config.yaml
num_hidden_layers: 10
hidden_size: 256
n_experts: 64
experts_per_token: 4
d_expert: 96
d_shared_expert: 128
hidden_act: "swiglu"
moe_layers: [2, 3, 4, 5, 6, 7, 8, 9]
router_score: "sigmoid"
normalize_top_k: true
routed_scale: 2.5
balance_loss: 0.0049
balance_bias: false
shared_expert_gate: true
init_std_router: 0.00618
lr_router: 0.00182
num_attention_heads: 4
num_key_value_heads: 4
head_dim: 128
vocab_size: 8192
norm: "rmsnorm"
norm_place: "pre"
norm_eps: 1e-05
positions: "rope"
rope_theta: 10000.0
rope_fraction: 0.5
qk_norm: false
attn_scale: 0.0884
tie_word_embeddings: false
parallel_block: false
init: "normal"
init_std_qkv: 0.0324
init_std_o: 0.0
init_std_up: 0.0324
init_std_down: 0.0
init_mimetic: 0.5
optimizer: "adamw"
learning_rate: 0.00203
lr_mult_qkv: 0.5
beta1: 0.95
beta2: 0.99
lr_head: 0.0119
max_grad_norm: 1.0
warmup_steps: 523
schedule: "wsd"
decay_fraction: 0.897
decay_shape: "linear"
final_lr_fraction: 0.0
batch_tokens: 262144
max_seq_len: 512
doc_mask: true
train_tokens: 914400000
max_steps: 3489
dataset: "wikipedia_en"
Below are experts of layer 2 (counted from 0) of a mixture-of-experts language model. Rows are named router (the router's row for the expert), gate (a neuron's input weights, with its number), up (a neuron's input weights, with its number) and show model dimensions 0-255. Each number is 128 + 32 x the weight over its row's rms, rounded and kept within 0 to 255. Numbers have three digits each.
After each expert's rows: "comes after" lists some tokens at least twice as common just before its tokens as in all text. This comes from a sample of Wikipedia text that the model never trained on. Tokens count by the router's weight.

# expert 28
router:179141145174155093145167099142118050115128099218154172146109158098121156113093065141122142138165106120123084090097124143098152065121112099169098142055172105155118087102106124080101183143153130147116118131093182087178103166094179186137122106066148174098103078090103105106084190091137135109088110106100121133177115120092113060184094118170128124117130091192120148083150147079142096168128131123142118176174174157160148129125077171130134133135115168127199057160183121122082102118081160177166155093127107049140181139139128128104115136077117180124176158117160113139131103160129170127148140138105144112141161130114158137127110136151123164111137135159149104075111148174085120109083150160072097144131154134117126134156084167150157178143119119147124090135159102152140063093040082
gate0:172181145143131110176130110102139130149130102120145137137117130135133147142180119144071139122129136105077082205175131112096105110130115099128129184166122099116130127093148076174107129188058116123061118153073169168121112139108142135093173157105160124119198143168128164081107131155102090134121133130126144157173143146144105084145102176152116112163133144170093086170133136103156118154089093113101079197167160078192158182117129077103099098149129149132073121157128136148118104056107142114165151170144098112118103068078132117094094085133106105104173100115117188127109112111169119158148167145155102106160128194104048144162114122131129095118200122158118127103120065148122104162107090126100125126142158155158153195127145043092006107139149120124081158142098204143138071172167114
up0:152155181143085150113090092123104142078096145222133142142109082164153113146077171123100070157104128092154143035118153154118127052104109183072119140100158122148098069112173111119134166107127098106115104120136154175138122181117106104105101171165134149123101095122134150144161131132165160125148128080160105062174098193087089088082113102177091117090171108171091152145116108099141115136126111143130106106122105150116169096161152101120180115146176134121131179138136129141139063124173053096094176152141145108142084166110140111145195190085116112128072151125137193183060181136080145119143108095101130118117116119114154122156120154104189063161088064121152130111114156131141144133136130119099151160151086085111092109135150132182108109063118085134135104137140111130134185039185099
gate1:109130130122191131115191115157083096146127128132090147125171140128157129149165127083127118104184138192113126131136102147138069105125103106131133075129139100122073127134130119119145209143172137168133160139113183102174168129110149085143163132163134155124119143137150169109137144113157117127093148131212109163184074114107141147207112083085133072109109109179131117120182158138093104171089143147111116113154095141157115132062131124146114155106118104113067094219186071111169116091129133146154128116068148124181196096032170176116146152110074123070147167143068150092131104076107124114139065102076158145158076110114125102093092117135163165138162124143174118092065149170107141106142147145115107131131073114101147159092161088187105189176128111121129185112119143187112134152137064
up1:148161087132129144162149140140143092066134081111051135164159125218133089150191113114119116175105173118069097123117151153138138075066183171132148095086136103204157128128140165141092128172115121109113126136132133203077091119142132193107132141078121118087172092123135096137088131152158110097127097120168105129104154163168198128127129118071100189145171126103123083127096115085159162150145069125124118149147143070128126127099067103071155134136153117086088126180111112056159130055157135144153069146106137133123103191094155126086162146095103119118048129162107084077133139098137117098101123136123123100129142109146172171110191184160150139148142102121198162146093135121111124080147137186182108124111152138140195142113145145130101060184174127158139120130091152150136139061129119
comes after: "=", "\n\n", " |", ".", " =", "|"

# expert 56
router:168141155162096094118154106118099128091142069194086181145137117163201141143067093106157138138133106131072123128122104154047126093089075134093151089121132042166157086051077115082135135131119137093099154060125201142153118144123193115188111158109148176133123102091130160100136156112037128154135152083121128132159079156147091107135064167162157099145145110138105136154131130065183140124133143087140114154165174186190104147118139128110088098171117150082168089182141129128151103157120137132174152094100113113198136089118157136107146128096090188103118098092127101152135165159138135106142125169137097110122172143080110098177157173120105109086134148136154066076101092139079136109122141127058127132106136059117190118148082143138171119088145094151127102107150162123112110114153078
gate0:130182177102122095171077124144095131175157130099086152132142137145108111110120137131080154171154090078180138122126082163160067051139144108136100127129135084142098138128100108116112137159087181127132144153155161076181092133160133156115147113156060138147144097184102151097113153082127109191142140021131115118172170162111158100132103080152111153174091136170092114114141124152150135142139128119139157061163120189155162153114167186097130123159131140121132141106109107163122150122126141138122115098129198143105134085098096169114177082128102114101123126061205096156149110162144099105161128118139165135140116162157202154134169162088087205115124148232145103199086132134127160096115124125114162153135108081079194075161117161114143174137078104107131172195205135138146128105123142
up0:111133110088148105126085149153102103138158139037127146142139171106112107122128166113062139148121112156131120094197144184145116138133163132123134099115121114134085112125131126147113138090140141106146171176134110118122151133159103143179089094151038160148158087115138092092154182161181093099099128078137144079097141138132134205072149127194163152146118143065047157081132113129190149152105145097155151106177155114174105144077115121093150128149138111123148161172091097131137105118134156120142105088169142183159116129090092162151094081145127075129170139147106144170124188138113143082120089117172091165136147174148160068103102160147099135130139161138137088183136080122156189200113180117139183144160155098112098095190170171183214106139190125144126165181123112116162122050092106
gate1:140151049095093151146153078128159126212173090103107154108138144118126100158103140166121157052151174143126128092105141106116083131120124173143142123106159137070067180160103138110171160090118133132148152171137081107132184136180139143058080165128130103150144118112141165107094162127127123164114084133146131071095150110119063161134145043118165100208160138138177173135153136144172092100097115088166076153132123148219170145190177179107143136108128109105105132152151129139133123126120120105168152067115078148110128100120144189092094148156108149137100129157076179140115127129131127178127123174167215139122171180124197175133131138133072112132114118185094174102107152146103067137094176148140137115156128113162060114069143130114087137102115189114113098108114098176114146139100151
up1:135159124148172171108120099147120135108132143120134100120108203108111098113125164112048102141147103075126157142125127120112122097128110147149079164140147137172116049149130095138104148146131154090131101155114120120085112149155092195133092157134150155163204152096082144186146130094089098121137126126089101121171089181095161196138120127155133171183175124126115084114154112154174131097131091126164116106102154110152076144116147107159108128141084152121074132109146032160127142112123151191113060105127100147187079165145127142116133120092127100144106121108131123098137176144126136110201174074145063134140176069140096053062111127152135198184105074120057105116190127098179074165188131159064118155123144124123148080154103095127116043134123143174150122090074178137132135103140138
comes after: " the", " a", "-", " and", " of", " is"

# expert 55
router:227138113151107120129149083104122079150141086181091138154114129133150194121078115127105128180149083100159099099074134140100117100116088097133129162073159066123098106075103135088084167085122146074095128094081196074166135130097170120147113122111184155130111115098092131060066145124120179159098102074113137122151096150084115106155103121151116108148131090171077161118123152103165087139129129085161124175159134141180120160139152181092102114104124156105151070159074061176107099142118124151174142131121090071180200144064145147079148097127129154098159180112157120133123092164113171119138111147168172102139141142128154117115099151159106143111132145204171089117122098160071155107082173155085123150099139055131116114175078184154136152145123153133141133130135108162120065102121068
gate1:205103133136168131141166122106110081123118125117080172116143147101174143116130070199123116095083124158158157148107082134109091146121114114070138097052099151182116127161109053118204075134103134143157145117092190089153141109145145143124155141119111142103168133183098144162119117153162135107128159113124135084109153155102124119131121102110070077102171139172097047144116117093097156096138115113086100136170093123118057144106131148150121190089175063146118131157116131111148116105138206180116123163132169186126143122039120123157149115047191081121142099133170110155150161112101129131113141146160085148085140174128138133150158200117132170091097078129088055098173170113131115115096122095190096128153156147107108099158108168140130113098139096120207096144098090130122078116134058
up1:116142134083098099140171185100106123123101184151125114077112109141145122124139106089107162124067073058125102151125192153143138063087070153081192156122181157113127110073164109136155141152174145139125095125095143113122090125088177158167147107081178152075147148133122132130088144131125092183114123064090133147156128127101108126100118148093103177158135079080118135120159130130157154185167155087135105125098114145121148140161141123083141178129157101149100140208148142152096146143183094152179126171140147109108079061101123109147181133133107120138150112148107148069183093141150166099104163126138118098190111061179156133166127140116134115108107119204159150153096135162128143146197079124201202133144131151136109184128082058113099056178151095157100091087141104182113120147181144
gate2:076091159141130144121134141136117148088149163169130076036033117079142139151164162142098094131103131177070183076149150090109162147205180163126114160190104104182154084104153112152121177106119103123150142143137115166092094098153154176135139183126225138134075166169106080110119084124133099129149145110136096121106104099186122101109130120103144108140089169071135127126166143105170178169159099126084167130139183080156167113178187139128101155168096080149092134144098120128085176152166161150127096164140123123142095068181148133107118121175127083115093140128148143096117109105149062118072115150137134130102099176057138149152123104102157092125093080125144108123143141082187106144137062105135098163115125164128098125156106164104116149161100097138090119094088180155131161093068095
up2:130129137110091094138129080086136069113137088120173124174153117056137115065115102109166178147203091105160096168085101133109176112136135128145095138108190093130154128176146149151135161129116109165145144079155212069137196135091099073147076106112128180163172100129178108108114148146141112150188091081094141096072137156047144137114066133131102127119130084159098088131083166102093132094079085164199081162080088163132176120101115122136100164133084117096169122160147158142107096113078130111115159137124127133096125153101144083185106137104213108176144093162111068169114121120106178127196141120116134126111154109120132121132114124169119146141171137063083091114117158149094193134104158116129130157091141145145152095144171142162120094132147178113103138175093107175100130063160162
comes after: "\n\n", " (", "-", " \"", ":", "″"

# expert 37
router:155137126152171152109123116144063114091153110146087184145128126122150152143076099096153154144187123122131110106141116138071097136106065078137154121097172078158126118106101112096136123094144144157119175068057217169172135124144169120192107144110108149107095131114130116090108158152058119157106113084101107094147126146145075103167078151113148070114134116140076161122160116096186116123139146055135095142139177170168096122154119106126114108148102149028172038140186087083111095166122159153169162167135062138152129108128189155157137136100138147083093138107135095136139185130101160125142116185163106165136171156081147072138131102140098132080133146142174061140150107133063166100126143168076151138120139051157151176141077164158153118103127109141135116135183132152133120091124068
gate1:088154082159170238111123120099117137080206160083089105168107116137172137183160146100145132208158127142126132139088100110119127143127121125207092059081153099134123111136151048154150113104084171207062150100102105159139099106086117193135155177167118102096086129139158167112136175137170105135171117112114090134162131177149088038148105128142113131123085138134117099113137158124188106126109114140116070146160120153156131145142170147135151115125126134104185134159169127122111147128062116154162121150127083120145117162152197110109118190148130119103109123126154107124127136169133082131117123088119171166104154083115136136176175146188072138144155173127201075163138119079166117155120171103112162149134115126189147170109094134074080116131181095150094118153105131087092139077090122
up1:122164090131121150216131169049110131137138126140165117116132136125170108099129116105127057150098121161036159149082144135112107121091105125186105186145147128117116131144145168130145151145089147124093177123110105106136118161179212147110172097111129171139081106150073101064119124124087137085202133140121125174099120063097172073124184118136197137143134122095206128137123171111119133144142155172124150144102176166100148167185119122061113113162079094054100137128133190106122136150133122098116134132156193111123128117186080107135105108163107104159162108124114215090113057128103140138141147110183111100128129077141180081107061096170120124153105094124117157094114129162114088129101111147154037140135113105135116149143081154120115106182066130114165104103129122153071138155123155
gate2:125149086120110128097160122165128153172207131138157151142165102037112135091137110128144093158127152053144096137121093211090076154085175139172107099105120119141104138156130132092145112102153155162153168171076131104144128141083107120140136139169111163134128130110178117130079122113125095133152125081127178112170109112124121217114149026143111095163140170127200139118138059139173141164142130234124115135110163062145096115112107102085108147064135089156125087122161128119174133163207178094071103106088087121069138137102136100126114092110110192144135129150157069128124159134110157105158130090137130160118155153212155140121111081156161183094104093118141151111129160141079186112114113167104176125126070159096128083090123107076127102110122101139157152123129110124119092164078122
up2:117154154081094189187123132153157149205154132117102112113130149164111149123091137165153053129128103081188107123087166130144122092068162167128163171179121119075105132200169167175122157129122122112136112159074095160159127111179068107110072090137104115122126117149104110183093110159110153152214154224107100121162101112099129176126175176113110157155093127120136145133138112178074113165148165115128144111055132109122147116163128133178115138176106166171116110103098077110065152186091119074150174134165132098099162138116141091110095106137144132080186133199136087148139175103125113137135126121093126158098168173069118141119127129098158134115150179099147154145145150146109177151132133148072162106117092139147157133138163116097186156135126121094152199096096089164143148116224107
comes after: " of", " in", " with", " to", " as", " and"

# expert 11
router:165151098170120125119156096107122093096160096160084150125148101103140175102086089101072154165189151098116095082089129118079140156104069141154190154092194112127098108100111124091127176132150171128122145126106190102188146175099180146112087148088156160155084119116094132120093131098107167153116128145101135120198098143102111060154069132201121144125088104160119191167086139085164094110139173082172137144085201133193105176126111158180096112146115141088169117151163093139086095097081107120171157102096076115132119172107165154099142140107113168117149145119170121159126132081087195161159133205153103079115163144100116126157079151135143136125157105125172057105118105150100139110127135180086085160079123120127144149119062154137159137135150096151147084122131089193118085101086113
gate0:115154170072135148093094120145167143115125124213139099128145092086099133127116097181111133112177107141084161123162115185062178115106080135123120150128220105186128178116014091138114126102115106110149101154134101130140082087156153127112136156213136109115123196070160169133158128075066151099045136109129118134141147130126112147142088110113168139100181130142100148135136155139167136149177139175121076154089143143150096101160128124045139117135091144068121116114134213088084146143131086110180168192129105140139159134105155087118167160093143148065109120073115148129065079138153117110149085136188116074112085134177131135113137130071147114137128092117101136154127152148101121127142126118151176116166083161134164154099109172158176100129177112117111117082157190136111159124106145
up0:144102092066098107157079085108143128108092063103151114084195142103102113153116135135158130132156068095180127180141084136133126094158102093117114143108118110126104100109106169124125113100150161135169142133120123155098129148193112122143144095166127087122160134116111117097162183043162128116133145097105184131104111145149131133137147174164073080097174107092078077130182161140121102174157195137110102155202071172141166127133115093124156104100071090090102132125163142091185192164128082161121156136097193105119149077137081222199073104164126104152140134097165144144150083110136152113100103099120198105160083130156152143113088146138087152135127135151156196150154105132132193109156147174145162130157104146146199144105131176116123065101122112149098137131136191064084096128101115
gate1:091152152153076162131111173187113131169102120144119114086113086148069190119143106179097088088053158159119117098164089183116106124096122085160130132167108117132153117145131156100131077100161177103188097130126075114172186142133108151171133130128111097125123130164162149052141139105101116135107104059109176102124116117163058130182168096097146101135177138156132135128104129151152091189121233144117163173175098127131163096146127089118169115099119158083123134095171084102134103162197164153123130095123188122152145141081105107138156176120117119077110125160140200151103123077069127075113144056087088121136122134139051137127084160074123128110098159146144116147097174143085148105167105100197161130084112110114130094113111112205110128128139107126060146140155124134120070100104117
up1:141120065124134131068113101129178163054164132180132152135139128132098112152109105104092136172099113126082163122101087128096168111170095129085054214113108115131107119163105131157158141139147147126115165167139138160076096104130148151129109193143115170104045132136142146160146119143119122176206092139127100163013115139164153126115116095198140125142109173186099085141168118118166145160131126126147089108141101120124125101155142118080125143138104145160072168097109098105083160111087197251134096138135166142141162180117150107141069145154179121147135105080131128091159145173144126137109144105167146084132149129100212101113118129096147095130093109127154162149151144118131111139063132099103058156129155110129114077139147112147095077169164190163187108173080112100112099135161116
comes after: " |", "|", ")", ";", " to", " Dr"

# expert 32
router:167146119134090129141163089114098110143163074134108174138137144090126138159062082085154200161151082125152135101100126117112103140138065118154160120098141076108096129071126137101110120090139180176114134093083210134123093156121171142162089179084122167115125120133111118096097148103104123177096095094090087077151106159112109080128113151134154088075134082127080168080166141119168102145089088052117096179167152125177174162147109120121122109089056127056155046146212118151085130166073136176158127152117110127126148104098191118136148105094147108101089139083143050131156117107110136114143131147176181130187197110125166120095157118148118134088125190127164074108119116166095118093106135133127097163111100084174131182149109133117134119188161089133136123115147090121121105084142077
gate0:123169123141067119110089104202166165110163153146089140167148083088166134138121130131121136141054086173076141183145125112111061090179171145123105173169109073159173124149127066166153125111132164132128137156097127106153120099139129108127133115146128204094095143195147090096125123165125191126213162170090089131097134086174132162170108145097160145129129080112142131149103242119166095100110064119118195180160086172122183154110135087102142104073115142121121159103097094080070097109118157144131146132135153133121118116133093135120158131132133136108154105090059135118133134096116085147132108113141108169128121046109102129175154106130137146133098084128133144173115156121110107169107136110139065139140133135111079132083151158111128124149186116113169192137099095117089074229082161
up0:115156064095146217125175148143144118137115157147096143130063145136140094157115199181078091101133137148111094134135186118079103119076183136128123100081132125126086147169146172103119122105116121163075216120140079156107120141082115191164152181121144087111172174147114122083120122167142183152176118122098133076155147161101139098085107124134164144085098119137135133065095115155121151144094121107092100166135101117131139146111123126096225102133035089097132157100160165075137173160128150142097208124190120147095088114183138118117103066155171184200136126129176198129101089077107137195134147135152100134162171093179144152092102151133142157143096135087139145114156168108128116169122100134139051115134168128142099139193100134090142099140119125114157131105145138100117115126114146
gate1:175064128156113082108181118132136141183167070135121124142130154151110141142172105159097141095107113125109150133091128109083123162117111144166080119131144115088118106157055123104127131061143154127061183087137111145129147223121207039144123144060145098154107139077090156047149130100171169143065144142137162101136154151083123106184114139147184129089192124109147125112110135120115155167092182147159147122113146161137043138162143183140105121138094156144114101194128154125142131129202116133114162140125147136109141094114108160119237121147113148159175104177133168134140137158102158126099055168161172125133105158085145121103090155123126163117132093103184147131148115155149087161114140175101167122083101112119097122085081145128112165079167138137074156058118134162146125178145106
up1:115211131139145071126136117159130127142072094137125120113081150134172110091105111134108130074129099140059146176049159134145140094157143104178143104083120132152163143133097161143119130126125095130117067078145157110158079056097138129156136135108170077124133121083138109111130099156151173046152067094129115144135115142104135118139120081112121150122255123156116193172147087111110154183138096109155124126113040106131128145138131079052164170123045099090134140195118121176111116185133133154136112121123126135160135103066156128127172149170099175135134163116122117098132082140088129093139142139096121130123118143114157173142071125118156104125110091132104184125110198175161117109188100177146131133136124141064181120097140132095114105197168088122131114100178083165137108138121199
comes after: " of", " in", " for", " the", " on", " to"

# expert 58
router:183156103165111123125132124128112119098163100156086142106130134152133180099060060121107182170163104142124119088099124129086148069128086168148125136079202123118127118109075121082146164145116150096154182111128188136171096208115185147133066160103110134135114083090159156141104140111106167114106118114099103140158083148114089110175064131191151089107154084166120225152123133066139124109109129114205147148113121100148096131133143165135053049096083136138152116140108092152077117141127132137158140040096104136137126160087224139117146099085168150122114098132160112158117119126102150137170117224150112081108153126103147125129097105158120099128124140105156108123114112164110121138122170185051086166058118127104139102152055151153176145131153090162126113136128155171136105140124134
gate0:085117159097162112075089095095123184181215127104157122151095126109072104173171091145117103120189118065109149228140097111114101147097142110171244077156130105125103167131129133112108109093092131148092135145135084133116145135193126096121106136155115131102115119079164132134157128156146140136170139094181147098160135117119078153156153133092190132161091112133156144140128183169116104163155141138089070155141099114159155130139121193100092146155129148133147097155163139088110173133174105093118189192075118147179140133099138172149145088108132152101082162112088143162104114110108085165161122095099154164094165146178072123143158128136113117126121146112131125145125134178103127102117103121097138117200102159105237126145166107147110109171125160097166208141139165206098150182120116
up0:150107161136135085134096146111152098135150143092126179088181137109083131168068107140163163166103142103115105128094154063123113120142140105148186069062106143092110154201149128117134075156101164059118175158122114139155189163142191090114103088227091141074092135120158132119130164089135152155110113135132126096142147065121122117119100128071127128084078111102118133087128120137124088113124093158156115119133082092085124128173133192216136223121143155163108159117135156142092188051139076158121105130099131157093083088095168145183081107123127114114131173143162141170125131119141134133133170161110124116150093138143121081092135111087132087164083204104138146130179149096158128119137174087077081135137121149142063168141135175119112160188146124124165152193131096104134072154157143
gate1:152087118151097127107154121103119077152196154157157103123052110184106154120134136078098051178106108109125139103131128217138132140135156101125156124143148123139150192112145100118132098087135114104158111071126151151139103092209107134143173113090113112160139140136134154135137148137090121121144116092135097105086135139107130150165098088092108170188146174086135145097170139120170117102156101111158139118129086196145068120137119158118111165124114133109127119090060211107212075135139082129104163137146120140212213149120104110137170054058115177100099099113114138092068151084098174045150094116161132137083125123090091107117125155136123156108132138140151067129102122149116099099115141122176117155142130114128125115141126084230149132126093159119136165125207106176157120155201116
up1:090184130108125119111152119122155135142118079179100117171117084089129092168044145179146154131100126086142083201166127148133067065196134057102119141123097119109125129131091081090112077127129159147146100136118126125128098118082102106113185134113086121141084168148077116134161159103158111187086102112173183068084090149146112131099170130155102114146144125165097078075135094105125130103081183082132156148172144118088169138150093115054157149141075157116126113116186102143136131177104146175090127141094146115104140083092142111101048124124133118154139111128059137112124089071139078163174084089137144126141102163182163124106167143104136162121093161123148096168170119082129191093128139152118162124200090159129064156169101123133094130203140107151134083176123115101118127071146088
comes after: "\n", "|", "-", " |", ")", "^"

# expert 3
router:180120124155098143109142097156110114096170136181055156101084129165140191148094057138119166165126129077103121099113131163074142124109064151183114121122131081168133084048097095100149125141130132090120125084081136131145112168126161187131126188112168148123147109131143119072059136146076110180141139110108092077152036139175097107186095158159150088112141098136102174137127138093151147128105104060154137197133130129182097132124152143080108115135140142079189091163115121121081106129129139161182181138094091124130139157117130114125146119088124174082071108081108114138121143122157175097161108177123129056140164158105135108192174206133070143088161130173141126109076138130092156066084151180101107191115127073153147127169096166171143114114157114156145108131152133158122131117136118
gate0:145103101114097140134149117084112157112122057159123134175193113059075158122137186053157087102135095160097143118111196112184157046098167136142102106156123132121098132092177162091121114096149090144154113122132146109158109133119123108181084131093094121169140110113073153098080160146120149121106174096088058108117134133057113159112152076179168111105121102182093134172107124050158128087164090126157120130176153172175125136136144066113160156088126128191118126078168068118154118097131209089146136130151177158150129145162121139154167125081097137180097109099133134121101159139136172140150088162173109118133122101097139140140071137139117139124084164162144148178180095090117153173153134171142116145103103122121167037128101054101156169114182118179130076117122109109095112133090140
up0:137139155140157183108160118102120163133156126110119123134085115136143121245111125140128112181068142115117116047187149125112220081144129135156095168150148167136144102161139089146111101154238153116130139146115151109185067062068116231119138144160126188129121149103128121137119137151106126125115147118128119200124134050121090104148141168154097077095182117161161118125063118112139161128121154100137125151126091134117163156123133105090177090103114144105079103088138086111191134118109126136192142173124073148083140110156137130122161150118077145137107192182120143132106096100171112092127101112162144189133158130110165145093127169114133067106135198131097100120142167105117155143139139169090129134125099098132142175181131121118095129129123151141110071075105098044180143118128079
gate1:132196128155099102124103092107166174124160144123069159116128065060113083083113070171101165098115129111085141174152135139058118152129059087184175106129115132127171183144133126144136110124167085051116160101138149123110089112158110139076127160174138107136112113165154133101133107180093130174106129117112108171126177193139168155209147066109126139132175089119173130196104142149125134117158144097154126120124110139101090125117141078123083140115138157131145089137127140152117174099150120121184149100052132096118177158138112108119140183107080134128116158153137049208147169119158166108131093171122092153097153189135096107153145121103126158062112071102135128133104169076096138058056131162138127107120114065100125078186130140147115098118154143157105142187142136196177140104123131
up1:110081144088171080126146137139106113137134124163195084151091135122194169149152176143118140160155096133137060184118123113125105121124141159093128145189149170126102133198173093091114144141098140147114093136118083124156126168125137117163112055054122114165077120107127141125157135087153116148137136137153144141185146101116117123056103151172156121101090117125161136059104121092163149168095108154145135138141095100122167130134098197138179066108103115123157143175190121187146076186101120105122183117216113157114069042116071154123079101160167129156156117163143160080096049101124108182169147102142149134130093087118125118106107107139107102145143170164143127132140095123150126135199084120117185150124109192150166185107106105127119155127127037084126110105137130105061133139086105
comes after: " the", " a", " and", " The", " to", "al"

# expert 48
router:193164113205126101111121112114085106128158101170129148146137160114146207126125102160117114159152122123119080116148129108097130099127097114132163129129185105127121127079082119113120106099123159067107160153088154095178073123141129111120123174094125102141129084097092134092081143124123149156114100094121083085176104123080097084142113114137120109145141134157062135179109099084181082125107160126154095178134124150199075170162102142152093123130088145110155110155171132135117082176085136130177179093109100058195138105117164128108120116099079199093156132079152115152086137128109187173161109190145120099088171123112109121174081174166063141109168164188136110135124116080044134120131146200115135186111148074129162098181084146114157189132113149148152109132172138126097039165110116
gate0:134144150171097129122108080100120104198133121141151141153135137160133123119145149063120120126232096095136165137120096077126134071158099192197132172200159137170049149118151168148110170114139160074087139168124150117145166096097153096087144123134118151113153132148103132150096113140152126040092130144087110083196104093176129122112133104139165102140081151107068098122139140070103138167077142164092173137163156099109177151152164122176114152113104165163147074140102087143117147111094170138115097131075119180196182110083156105139100152145123125133156167125107110131122098063137109103093153125121098199160184217094141126181121147181147083119106169133124089098142123129123124139158093120119143147106099119171150143128196073080149117152124163094175156122058116115159113086121101
up0:120088155147135098107132135111101213131138130137139079108115177167133146104153085113126143159161128070158067129142048086051124096154096183127107122189086157122136114118156110171145171121142162106099166185110109108160104112093133108117145162159110070078130173112136146200126141096134171145113094110132093130151158081164153115139100120156191140148109148103052130114125101100111149137080094163122114138141151155124119128166063105137149147096098176135133109113195106139195186181068103101119152125046134110172136100067137081124108133116087107103150169098097136095132127114135136139150109184191052164144122188109145102150125158132084105115130191112095094112165146069134165147167053160102101109183093110133183135145071130167152166160125111130177081111090171165151127145112124
gate1:144075152098175099128120109092119127120135093128142111134075093136139147079110084113129149131149106091116162123130107137112130093128078166166122143137099084165172111090168120137113137116077140095136050120103134151156057178080160176110124124069155140152102146116103215126128093212133097147151137145120073174187119109170105119152106129145220147120142097120214073086123115168134178077102124115157160165139132143133128140097096113113114086091129122100101142163146123121153060048101144179121120083166160146126152189124167140136125117079192129083101134144117090089126106082162144063142125165141085129168162087144109139154164152073110115125134077145068149112108090149103149102131183152048175156134147123104147137148105093154150130128189095174185146093164123167103189149178134
up1:086066159134101044121133148120132136112130125108131131214172120078190170143106129153093123114099131114108207168151159122134088163129110180128109170119157108135087160140112188125107170165156089114083131103095122202136071117115181102051174110065143115156156117080110155138146070191102093128111104163082125175123168140141157109135136081145130145113112122101096125109073102128121081165086132134144084110153112127139044112129136163130133133112065138132179133150135134117139121149137098171106140166168083065122148130151076134163142083095117114139080129152105107083121153136175118115146177102118103148114159088136060109221167128126105112134113177123116121106120186082050041167129092163123116122102102121075129072125127104136103140151153089163129081124114145135096094163127199
comes after: "-", " the", " a", "|", " and", " to"

# expert 10
router:164151074146128119125155072137064072115152133172122184114102153170104142132066090143126153134109139137112092078132087160085091128084082193168145124128123051106139099052130087085102113119154198125087116160088201112118144138141163146170102138148131156145082104102111123106085142133083118139123153109100085128126116138159079156149063120140149117200124094121137181092137136086174112173116132055173109134141120146172075135134108112126114087123125144070182092147098129108110149120107128121208177103150053111135165126095124097119140120111160161102087146171127120156068146102140160145169131192150104110152193151076136105160146133134090134091144125164154079128047077139087185098061138132123104176121139135149128128204088170156140143142166077118123145131184089168117131125091113
gate0:122126116084135115068164139154097066204135063166136079109095125084127102074090115172133110099105118118188099135111075073069111121143085151170118157147119130096116105172108098102148133036170225134136159119085120138118115077119105081108152163105105151145130133185098158114081122167185138141109114130114104162153131214123088103112096111111108149109107126137121172102149119099205077089122188108106188150082106142128153215128112108135139149104164070143089142107112131135146145120089170146131118113113077093154125105145114147149117154169145185185087117179170083122094146100094134191174145138096103125158097141062194159146133107106154097127122118159155116120159072132120121160118158121113066131139090093175154090098117133175095147062164167131167113119147131092132133122076134
up0:137073127072114163096136109147077096163180079099124116127067103169165133149102146161115037060060112134146130116142129122137126136150128140195128160141075149122128106111191131128104167108156138113179154110094099129088168154213138129139157163108108146056091117168098075110114073173126097183147146099120130131190115133101156150112100143071110121109094151166118123054151102091135092121120155140094140126077125152079120201061142141136117159060183118171065142150125130118120196071139111146130069119128098121170146124158094139122108154152148163122096115119116104101148102098132140159104151134117141145129075115114211151133134121216107135128181069139128213141105115177113104190150143107111132094165152086113091138090119109105120152110145110132095169138172119116150173198154130
gate1:152071161082115136110127171126171095189151162146141089087074110147127140107116085135138131170116152113128103122118159076179145146096088140137097126161119129125128135139142142144071156107137178125092173123129130169158159137209093086092128139145193115107118163125140144113144112095088150135126139169085113102096118111157060167132103125113149143126115209104123204093118131147117154134099159124134167147128133158136112165109113133141067033154153104094154057142121143153090213114085119111094120142162115133089120142146116124090056136139112136080098175132065122118075137084164192074111122122167210107122211204109121110117095123109079126106183177131068129072109095118073114092145110121169207158102149146222126185108108085147108148117149136122123117100113156129135130156159110
up1:141108128110140085127116107149129154206124108180095111118076171145173123130144142136087131054132142072158099085139156180169092080115079133144180251165159146136115190102140161171073169150158103100096091058080111122167103131118154160137145187118153154140096155178093100079160136104123167128129119116143105118128125144100134117143132104106189055214139093088150095116116110076125120137116171139100153128059100159116129114139124126115196147147159133110102109183098112121116141087109096176131116180155111041168083051162094135141054090115115117117084157122124124086146087137143134146121129126094139117188139121081164212151166147087096108155122118119163106115094109193102101136129119170140119127143092133102089128124056127137122109155109126131134109086081123152104147083131130
comes after: ".", " was", " the", " he", " that", " which"